Weights of a small mixture-of-experts language model, trained from scratch on English Wikipedia: 64 GELU neurons an expert, a shared expert of 128 neurons.
Below are experts of layer 4 (counted from 0) of a mixture-of-experts language model. Rows are named router (the router's row for the expert), up (a neuron's input weights, with its number), down (a neuron's output weights, with its number) and show model dimensions 128-191. Each number is 500 + 50 x the weight over its row's rms, rounded and kept within 0 to 999. Numbers have three digits each.
After each expert's rows: a language model's description of what the expert responds to. This comes from a sample of Wikipedia text that the model never trained on.

# expert 61
router:579493477525541488467418500563576594510589444497467487574484463469468617531564451480434458480471424545458533578575439521394528508417485572521446422416544470472469534556486489517526486508541541
up0:562567556549535485455525487456442579518469529460543360504505339430414530561501534488503441480559612419521526468505533398478545484466482522524510528500423437487465524493484536483483550458479406
down0:492420545486585521539542415575479559476520468496521458432479552514547513448423442551436348552448422510488449496541556460404476618420534466441365541460524501541417537508425581453420425385508477
What it handles: Sentence-ending periods. Full stops and closing quotes ending sentences in prose, followed by a capitalized sentence start like The, He, In.

# expert 48
router:473554524569514555564438469538607538464599487444391511487485506530486469540451450461534496507481430487479534523584520522435498521526453509561427417456521527525476506508534523517558546494510455
up0:535577502506487526468484450475559408566602375491483479479404493525490528499426524424499524488544451462461495416511573529489577502469475489524496526568592455483497559472455528505478517477446453
down0:567510526526453438439488460443499528431545462563512459483446500574506551407482432475460443502537483510541489526432561569538585479486499544468585497567494634497585476513480493557502472503486555
What it handles: Letter k pieces. "k", "mp", "ak", "ick" pieces inside words and names, such as khan, skills, kg, Memphis, Bolshevik, Track, plus "their", "its".

# expert 14
router:485513553554510574553470497478557485506523522524443337498499525425506516567484411443467536504537489553513511570530539535440447493502508505521510530478507533491457507436454510433522447437482523
up0:492491574473469467577476538497526495484464444528492441559475478504499503510419475486467539523464519451507545502517615508467522491478569589519489524456469560462488499560536488498498468445491437
down0:458533505434526515535492501431448491507612473504609476507518568504558485550459422598422476467360425496452487488452453545535476486480495497546554569465527429580501486508552475498520556590437477
What it handles: Plural and s pieces. The s piece, mostly plural endings like minutes, guns, hosts, plus es, ies, ers and mid-word s as in Sunset, offseason.

# expert 27
router:521487519546476602422465523547596533567549532554371474562522430432497544526407450447465450436427450519478525546493519483449443586485569517550556448397483469471436567551441524501455556513509588
up0:318511491528548437525504521420417490580474444544419467552514394528496453495529492459554507527580587493456517568385460449540487499515536449529458442543486456371435497473486508514447513541435533
down0:463408533415395552555439461525542445436471543569579478525539492561528544521514446577439492466539509459505491583487478480453478485584563497476470399526474531576456527487550526571571517465560535
What it handles: Determiners and possessives. The article the/The and possessive determiners his, its, their, her, often after of or in, plus possessive 's.

# expert 30
router:555503549585486468432473431486594662559514472450437490471511532436551531477488525468487505485464407485461469505567418511386431436467529428559478481376488520562511484533442563524588522463513575
up0:551512500426495563544542491461569633518498607508525488535416484493503496520549539398464531351461475560456520471546489477451485523501496456472547483451463511406577460474421442510526529494521518
down0:519458550482521489524501613517451588480451502512477488477464410506537561509457564527477478508542490555473555551445457524498538534553584508488484455506550433510525500521468458521502494475579421
What it handles: Temporal and relational prepositions. Prepositions such as for, as, after, before, than, while, and the word pieces "le", "ine", "fe" inside words like Pine, solemnities.

# expert 39
router:479549511539494561507516446546507533562511489599420448470452456439461464646486505425472409464481508515391432581547546469477368535462500452520537461473520460560521423575450472432565458555505536
up0:478509484466506541482457536613522545576472475551540451525507321456457450459527446492559517397565512430518463481484486445616494505476497507506483485409539466586494481494488470456522528524565582
down0:528441426456491437479555569435561437512532515428525536557591488490497542451440443476565375489487479486489562419540494468522402539477446550473434375473557531544565543527538533524478549511571478
What it handles: Mid-word s fragment. The letter s, plus ab, os and similar pieces, inside words and names like Moscow, Essex, Based, monastic, risk.

# expert 47
router:581526552513563517430466491522455485490510583500427506479469551501452572524487436461420462493424489424438471421433571559470537535493507547475498457453499549439497487516479555433599549442520487
up0:536489489535469572490500434581542488553571485494427503533544473549517578476452386494457501468537636463451568535481566472591518486538362565580443493507480483486445561553468563513543485493468492
down0:391488461545505549429536430520478534508535541515494475472479597493473561566540469503459557553515519486494465527470475414458498584551505484388457521440421576412536476520522468442607421470507492
What it handles: P, as, tr pieces. Word pieces like as, p, tr, pass, vent starting or inside words, e.g. ass-as-sination, cl-as-s, tr-ading, plus the word as.

# expert 58
router:475509558488584462431456432563409532505560558515368486561473485526494576579418445492467475525534485543461452614574427456488492553557396481521521522498477513475555462546539506537456557425535555
up10:551579520494463574402473509468514493502524447582381516468470441487425515489533468359490435451501485675528574539546477551473518519510503489546538419553451447498425486425518603472496485464495500
down10:533408473401382488502375464546584500447538508540566449430575424440493521476485568490525530462526465519524486511518374485505581444517570545500516495494475487593421428498554527497472444509515500
What it handles: Letter r, capitals N/R/L. Single letter r inside words (torrential, rearranging, scrapped), n inside names, and word-initial capitals N, R, L.

# expert 41
router:559411491476614467518470445509466521551560513485465506546494567410412534607439494460387469519497558524417535574597408532446521559462518472488450478464484549490441471480535536438562513499590567
up0:430456470450504518451493462428501445606522484500513503564521444433461490582557438466533525505438505453491537567574454545424532549559537550494446542550517505475497413546492465466563465512524536
down0:444569558466510588543467526469551519451489524550570443508492510448523524536435430488420408530504576447594511450550545544499439393414446520500486499546669458504460468431559489494418506502519564
What it handles: Coordinates and prepositions. Degree, minute and second marks in map coordinates like 38°55′04″N, plus prepositions in, for, to, since, during.

# expert 0
router:503530524550527460530440487597471505518554555562433486520529476501416458549500427431469417470475405562386563539544534505424555616454463522564493481431544518535505497466503590504494506472557536
up0:525585467485520497414546496519527495483530509422408471548549361510476556529522376494455500510453461561524621637439525539438462475546438497534527497499476534550502443487458496500535554494478493
down0:549496611500544517541491653554537465452547547490415453557591552546436453517553518444457501452448498485529523438546530510596446492508535571442423491462538580469472521555517595507504571469460528
What it handles: Letter n pieces. Mid-word "n" pieces and n-initial fragments inside longer words, such as surre-n-der, disju-n-ction, Recog-n-ition, plus "an", "later", "first".

# expert 28
router:457472557585520416435488458571477551518476510516428518481464556386524556514547450486470476482483420580447489499521547367534537558483505415498484504410444516585500534644525554505509510503495510
up10:519564569494505503462513491512440518439472509543529471490505469469487494429550490444643472491597470486423412507537509401580485495404524520503393477549474504493528446568478558519429513527484471
down10:521456505533513521518534405451536562468387454446473464512511516508516522485553569491545508493438386529469608532559524473498487467508507511508557535408483446538536446483482508540542534419561392
What it handles: Pieces ch and am. Word pieces ch and am inside words, such as Nicholson, machines, Exchange, Diamond, plus sentence-initial He, She, the.

# expert 29
router:470514545540572536468531470504383508493516530524515431512550540438432500585496482460436529562536444555419496563535547511514404522466519493460523534399568557603432531506413529477459471482564518
up0:508519521455474439518564548433555524509409517507491548484537467465470499599418525450339564507530518424645560502503497557537511541443539461422543431481527483387527441532438538524506410557485545
down0:567469579459468428545634514474537496400579548532452480477462575558588469540503509470490530492500453597492540516488481476453581562480580484527406503453529481491545571493469546497507554489482505
What it handles: Past tense endings. The -ed ending of past verbs and participles, plus whole past forms like used, made, released, known, as in purchas-ed, cover-ed.